Experts of a small language model: 291M tokens.
Below are experts of layer 4 (counted from 0) of a mixture-of-experts language model. Rows are named router (the router's row for the expert), gate (a neuron's input weights, with its number), up (a neuron's input weights, with its number) and show model dimensions 0-47. Each number is 128 + 24 x the weight over its row's rms, rounded and kept within 0 to 255. Numbers have three digits each.
Before each expert's rows: "comes after" lists some tokens at least twice as common just before its tokens as in all text; "gets" lists some tokens that make up at least twice as much of what it gets as of all text. This comes from a sample of Wikipedia text that the model never trained on. Tokens count by the router's weight.

# expert 3
comes after: "of ", ". ", "in ", ", ", "'", "on "
gets: "the ", ", ", "(", "a ", "The ", "that "
router:132169111112108112119111085144110121116069122156149161135142145116133104103119085088175141127111151185115112141125119131139151129155120110119142
gate0:161146115134140131109161087172144139088106137099118139121141127138125131119144114135142098124125151150110105126134169182145104110106094138132144
up0:108121149113150151153093143099120124122137104158111137111126129087133124150088123161139139110141111122149130156129083104126196132151154131150181
gate1:177153090142155134108082152129153134110159144114150163137133150086101081131109116117101147098135083118161127134110158141161154145169131160121105
up1:124125101135090138137163128121089139117096077162141147122163145105135136139061126102152184118125104118178127125126115110119147117183127164145128
gate2:133159138134077110113111097130145116135117122143111135181115088119146117127112086082084138109122168103109127124118125129112145151097117096143137
up2:129142115148159105156166131097106152138113141140136154137138139132140100127106116132108091099109117108140110164138108122111114160159142139148115
gate3:170117129149125190123129163107115111123113155128094145125128142123148169147119088127158155164153157131093142186084096112107165109135144160141144
up3:113091178123080121122148165091102134190118119129156092088117150177139149076120120176130095118169115120136177138099142145146101131116126123132150
gate4:162121157089146158166141115087103115095081122172155121155180133151164110130112131121138094147134119157151142136058152145100108138146105127092143
up4:173094122159136153127097094075120110148105110168104143129126139166139125133103143139144123169134121128143145113124137127146125090172101126101141
gate5:147123153105107091148126093144123097143111140099141148137158097161133122122130103144068095150124124160140139124144123118139138115116141160185112
up5:101164113142157124128147129107167093115144108116163136105182139157124101162140122123101164130131129146155133133160138109152163142095119115121126
gate6:174128126154122107140153136075079080085132163140122148140148126088112143150181137163110141134158161149144143116126108077105115093153120098139124
up6:092177111142098144107135105151122153121122153137132128135146087172135080142144125124106089124159145127120124161110129121139208158112111153115126
gate7:116103119176115145160149140098086174163084098092136098137149081112131106148153122141112141124112142152131118137122096135089120115134094103135112
up7:164118115096164130122121112117088129118157113144111107135106128146175100116157132105141164125122117136134142163152177106153134128100138125126143
gate8:129124154143134133128126132139131117145092130075094121134155156119108131147120109112102107131158126129169090139137104138102160105129132128139117
up8:166100096144122140136146131128128141077126164091111160137135138122174092104135083111125128134121131139125175168121162097147105105151171112119110
gate9:087095146116129126162120112145140154116122145098146130129120112167116097156176139103111121127133121143125141158112136155153152115140130121120146
up9:102112151137117106114147115131159109125148125034138121117133116107108144097126090132121135094096134119145114170102124110163177124137136144127128
gate10:118119093149137180158127135126119119167138133123107169085134122093143138123134120086107116127142122146182106135117116162116125107123136141165109
up10:122135107124155114144139173150113142112135058124135107138127107144188139121138155176184093115111135097168117164102175088157166122139158139085122
gate11:136123151154079144171171148146103103109151120134121111164122148113133094150128082144168170098126120143156124123111129121099118129108110148113119
up11:123136092139092139138143127118102097125113108119099135085146110126098123110139127091130099108142132110119120125087152126142138120142171161122125
gate12:133089114099142074122106133128123110093123134178106158160120127147147172137111079125128121114182101090127115114139117138151117159117153115099143
up12:147119134092168086105174129139142126094153131146110117158146140146144158136106121105115145152152098084161107136123129197122122137107140155134103
gate13:107117129149162114108148110144103112150129144108157119092113102155119112123139100124117077177158214154122157141118113156159130139173139146116078
up13:136142088113091109129131159150101107113175160144090132124130156135094143092157155213151148133121064105133142083128100141091150109108102142103140
gate14:121094180164101165118152083095123119091134161123168110110133164140133097153134130102087144173126136147094123131123158164165159087156113139136179
up14:134117136147116190167129102081129117115129139091122119125125166098118123148160143098106106153122114166098144164056147171147105137118115139121151
gate15:139149125134086139135150097109129173125158114145121144141150158134121130156140080147143166082119144070110090121127119080100101118169105119135110
up15:139115098106173145178126078150138146122141120157133149085159110178136113142126143104133124089110092068119118122099156110146104134111124130162127
gate16:124115133145127092133132105187118095119146155142074140116163114173071108119163132127135103105142140136152128143106099163114128150129116151110111
up16:151127112114146114125196167148155150093176105172103122126136132149160103138145096139106085143153101083137141136142107107124144134112124068087137
gate17:111110096104058129129171122104086112104121187080125097144101129114098115126130117207077104105146086124140130151165121147123166111132149118141130
up17:157134116122077159120152148079134112120127128122135166169114129131101115134116105120094118168149119127126160100128165118163126117106136108144115
gate18:127134103138117124181182166101161127147079140097110129148153108131144139102110071125134118120094111133122172125159119125115133111161122143152151
up18:098095118152105146109132094131176109166133122149145137093080147138121150107149158122097116142120143150127159122096110105148132110170169131099117
gate19:115118157159126157185146094082142113114160158086097172167155170133163083099136129133153132105093079148148144113118113170111123121191119109145143
up19:128122107129098108168129126138142138123103151128104138154150118107169125089162093106163107104063122137164138113127140137123096115132087116112125
gate20:119105156106116130196124122102137122113094133104126141131131090100137115118053137134110152132127168145150091142111152145135115109132144103150143
up20:148162093170127132111134106093139101140130139194085150133117073083126130116160143178170106134130125139093120112103077152162112123116147126113138
gate21:093157104136077165147113167134164104141097097107086108146120171138133153133108127129097097167166160106152141114120125086125075130140099110111107
up21:147107132168175161109124138161128115129132151135136105167178133160096154118116108135165107183129161170162168110182152139164103123099177101128128
gate22:136109144160128094132182115169131131097149105128126133157085126147112108089138158148085111163110159115123124093113119135089130120139114147146148
up22:146158129082135110099179176144135135154128128116139130112158120114163163109129124107106136116146090100162181167141112154184141148143135148141115
gate23:097150155137120130122130109154136127108105090084120136137139114106126134141124142129113075115130067116164099115102119151111134125118142089162113
up23:133148146129137122104107132117094137170124127171153097150137136114137147116106124112154161140123129142106145103142143149131121128152103173105131
gate24:090066119126137133136122099126085156075123086111123140118170124150129139112127118142116077118103141124128168136130160179118124160110141123099118
up24:133123145131142122110108120149076135112099111118111166144145123127122147072062155139087137118112134133126145161140128126181091138128076162137128
gate25:159090146137136103125137101144119118115104116095112134168145137107139133159213149163105150118080149121197136137132101139136122107118105160124160
up25:145165168114108120133116173095127134135127120173130153098150112130125146144074159119112095112136135122107117156112125087110082159161127125118118
gate26:112120134110113130130162136146184131151078140124164103168118091116130152103090130092153122157086109120149126128130117136166143124137094083130135
up26:102109132103112166089139141158088127136135158099139105118099130139145192133111138111124102142110139126136167120143136114113133118132086139119128
gate27:124117142158114104119146139126149077159134131137115107141113097100110142135139135099119149135121116152120122077110144137144099144135106158136134
up27:177116123134134115149124116135134100120148143126078144157100103113147141078139148125139109116150087123155127138125148145132111124139078137134110
gate28:103141166156155173137126096082084104105160099163125172077164191112113141128168131152151114134130128151162150142142129154108108094088127131128097
up28:124142143158128132118156101144111138080144103151135130103195173126113120141151128098104096118133135116173110097109115149135122139126157150118117
gate29:127125161114097112125115118082139130148124124133128146154152098151152129100156066119135122139121141149138157152115144131141142139123119132120138
up29:124161123177144154151132150141122120131180131108171102129124143109093137138118136136136141161150098157120119093105144150139137130146153108135117
gate30:100119138185124131146125135106146107145138117175157172098136115095113108124114152104115128098069117111116111098133153142156104120103111150096140
up30:153096127121118169097188148119142155125109139109079083126106136106152161139161115154088120131172116130158105137100114118160104136154141117128096
gate31:176095139119120105141115109119127141130146123107160130107130145142144142099111122147141134162143142166134111124099117118084190147124143105135139
up31:160139117172138145123097129154167105079122123106128143161088094119098118091105171117103123163119109113157151128127093124131110171109132125173101
gate32:107136121119132114152138120147135161147133095152129157102155132160146140113117118135122140161136123160147124121149149108126127130143095112136119
up32:155142153118132106138175150137128116115176146081153128117121095145148164121128120096148123107117128185169091116126132123094142127145097094119111
gate33:147099118109103106125110131132114069165101133139152117131154111128160115104075102096167169116160132150095126111118129087134150163062191164065146
up33:125126115112129185171100091109140130141143144129177113067111138116128139124107115154117111141087122114182150111103134114115153150140133138130097
gate34:142181087133145134112142117085103168143123158100125132130113146151143112127074147134198108144125125109123132094122136191108092129124121118154109
up34:115099126140165157147145123124083155130150110158133135152199105134127100117138146128146151120140120096116154120128160101137107085161147134118137
gate35:152124137177123154127110150116132118130131100093129123162105179186176146066102136089100137159157147101118190135165135123070135078116096109121135
up35:145158120137114087145101148160107106162139094131099123150138131077093111139133106120171139122134108112121111116076150150185101145122143115167142
gate36:153157101153163108143121134109127150166137149129137095125125142157144149166125136115115141141135106106156181152113136154053171109155121150110092
up36:138144120114130140114115148096116112097136104087159101134141131105079175099153158117135132140074149137137128150150140102150165159118096111163125
gate37:103093128125106104156092083146150129174113083148126157150117112148131129097124151096104126111132103119116130156119146109128138114142127144096104
up37:133062102090115130159135108125121097147158113141143146110142110112124126120097138137169119145126108131123121126145149056124158124137124125116085
gate38:132128107155089104082133129110146130115136138128091163123122184116150121129125113110141141107115118105094132116107112152157163125138163079129156
up38:109135103118141153177114134184092127145075116105151109130118111171133163160166143141163130175127166147124135108133132107137103122102101157113114
gate39:106088149120115194128159122197161150131120126148142104168126133121144093111077141119110128142115119161103141111126123153117131120106070130153115
up39:159121082086139167147115077115101040095121137153146124129142114096109100108141129163116141111106149151142092092183108109147140125129149103142099
gate40:184133144096129144145093099149141093119127155120143141142149146109126143101155097138165172131095158129118112166121099108111151124099159122128136
up40:105133095121110171155127109137122065173103126163103137148097156124148115138158124131132189106130135094122126103161116135181090091145133118154138
gate41:153132153107167125119148089127138160162137107161194097106119109125100160158089092098105091126093152162151138166143151127127128095129135132110133
up41:131116127081134160148109099114122160175124151153124143199125078069077144141176134127158122134080160126086164122091153116111138121148173105141115
gate42:134111133121102094150107113153169154186129140167160139159141168127084101130141174127132137107144096114153124137141137155139136147144106072129146
up42:124134142141106119144134151090180131165150131141159114179118181118115124134127150115114122127132145144099098126116141123158103143111100106094143
gate43:111130113153120143127130113129071144122156159161146115143131150118188128100166095102150114110120137114132161098097156144143162144129170149136130
up43:118086097079115098150112153134102139129149105115097140124130138108119105127123130094114102112143129146097135163083130153109149102102119116109074
gate44:100078106128196150113134145148117128103136153157112122115124113165097112127102081142150090109110145113136127124109143168120126112110122140082190
up44:142180139127085119134157104083124137162084125089136154126176165102119130138138132146128134156112106094116113108157107137120175123147097095128117
gate45:140146105100156145114115123152158158145110093109170138134120099092167145124099078154136125140135119134163116148162105153149145135087134161140132
up45:122125125131112125129162151129099145161082126108137117087119116136144125116139134163142101125154123172115175090137154120102117112144143130111100
gate46:096124118101179132110164126131111106131111109072133124131112113121103109120111163121137108150150132118127148071129111118087139090089127121128115
up46:120098148186158186152160103123106164174133123111089164119133122124093127146089197163106130108129112128130132101129119156115086099145145157125145
gate47:131147099140138090152172113157131126152153119149173124053112144155146146124117152128133169109120126077177122119129189087095141129146199099122111
up47:099130175093136115153152120131173103106158102117119106137157122109067149143125138098161082117092133162123111162162120141097159162143135100137095
gate48:099126165084121150107178131082132149083116116105129106110168178164118143135110129136146095135081167106127111127149143159131112104125123111125125
up48:106093129127101179139136146141126130120128116124122149103133123139166092135063141131184137087152100105158152132150090103139121158096149124130111
gate49:127164132122146120091134156139094134114133105114111086125150125101119131092150130097149102156132101125154119150141132135153119106111143148117135
up49:141109115128088113145158143146116074154102158137152125166119113115137135102120093044148143154157114135120143110135145106131149125116112158167128
gate50:105139119106123104123138100154080132123158152136131131152110127131145127146152140147087112115168076127143135169093179137115117086138144178106143
up50:145132115143111181091118157121159111133121132154123072103165103137089130161091128125138129177128102146088145105146078112116138167131102088185138
gate51:104111123113121078094146160158098108155137110148166065132144088102140107121148100141151115078101123130136100117135139128136118129113109115152104
up51:129166118132121089093137139146110127113126089132102117142140134173140143121085128137130126167141129107110145119135118132114172135126104097179142
gate52:154095142103145119148120126123124124088181122126111119092113124120119142128095086123121130167145142089151128121130141164143099145155120120174130
up52:178111087096141184138175141157130134151115144127099108141127130106152110141110119122117141138130142123117135136142138106128103119105173150137134
gate53:093129146126126096118123149134124133154149128144108094118125122110170173090162115168147131085142092131186098114116102192126150114127087155170101
up53:092123143169126131106096137123131133134129150146142131110127130085140126049117088114141143097097116114109117128088159133077129094150091083162101
gate54:141157108144142155119120126072097147161126113168103136092097106092149149131192096107141136118129152137129128187139126109121129123144108122154129
up54:144154103145148150139107124092112184153131139122086158140137108117165182108186117142133142088122133183105180176121132124128134121136117109139179
gate55:138118098128099142119164086137099117093100115123142169136096101119164103146116161145122126084089159145128124117127147143127091153159081149154120
up55:132120111105138161149122142124098151113119102137165143155118100110133107112107154129098129121125149130124131120068128133157091129152068155123135
gate56:121123107125134131107118110108155144146138126160150161148118114092151097113125107132114074126102093130092149155137121170178099099131132108104180
up56:099115134133118146122130154115106116152151151120103109151105141148127144157114156102123121088117188152124114145118150159107092166147128115114097
gate57:124086140100171098108171160140160116097126133127089139102094133073129147179144128139097143120138109130122132113139162154105119098119099173113135
up57:136091102077128162137111191117144169142148113100136129158089147108156137152127176153162140130155112107086098176139129128137157092146130119126112
gate58:140139126099159114156141109135124161124157147134112144095142152124151140118131145130154099123115108138122124116142092137157158122086156130102133
up58:120160104139152097135159134124152144128093094132143087178152148150123127111108120171134079162129134155107106113143147112142141126143142100076142
gate59:124082138119145116139139126168059098124089133109114149123152171144136118161146128113100111124118134108123131165115145158124143161133115083151096
up59:153132133132128129117084157135086144124125141158153161157157097148116156150099094124117117078128129149085086159140143154119152143141117116100110
gate60:136162150138147119131128165098107183163208164089111101104145147130147106168185110125134105117138129104111123170125138107108101160109123122100140
up60:103144127111131105120122123089124162168114141128121125089105163178172131126157120100105103158107175121143153137127136094122123144126147169112127
gate61:180138105118157107113125117125141091111106147154125129145138131164132130066138170142122111136117077095110123119127064157117136123149091083138148
up61:114121142149168089140148137127146112109162155135153132156111089085094118100133167160130102114169111114089118117163075085107106124155084085121122
gate62:164110158111094077169117119102123106133186116083148164137135166129131134141126137168101129201087154117137107100132156094149164118158097116094109
up62:143123160157127102149117120112102112163153155111121115134123098126147140096108122144120128146112115109134114141142091104109172138158127138110106
gate63:129165123128125099114127137144075139106127110111115137158225143090153177153112131117124172143130142119128118147113153154088173145150115110159109
up63:134169160153111108092106089129092157100184147105150125152176137082129149133108118059148157139146147117123127146119122166102152135158135094116148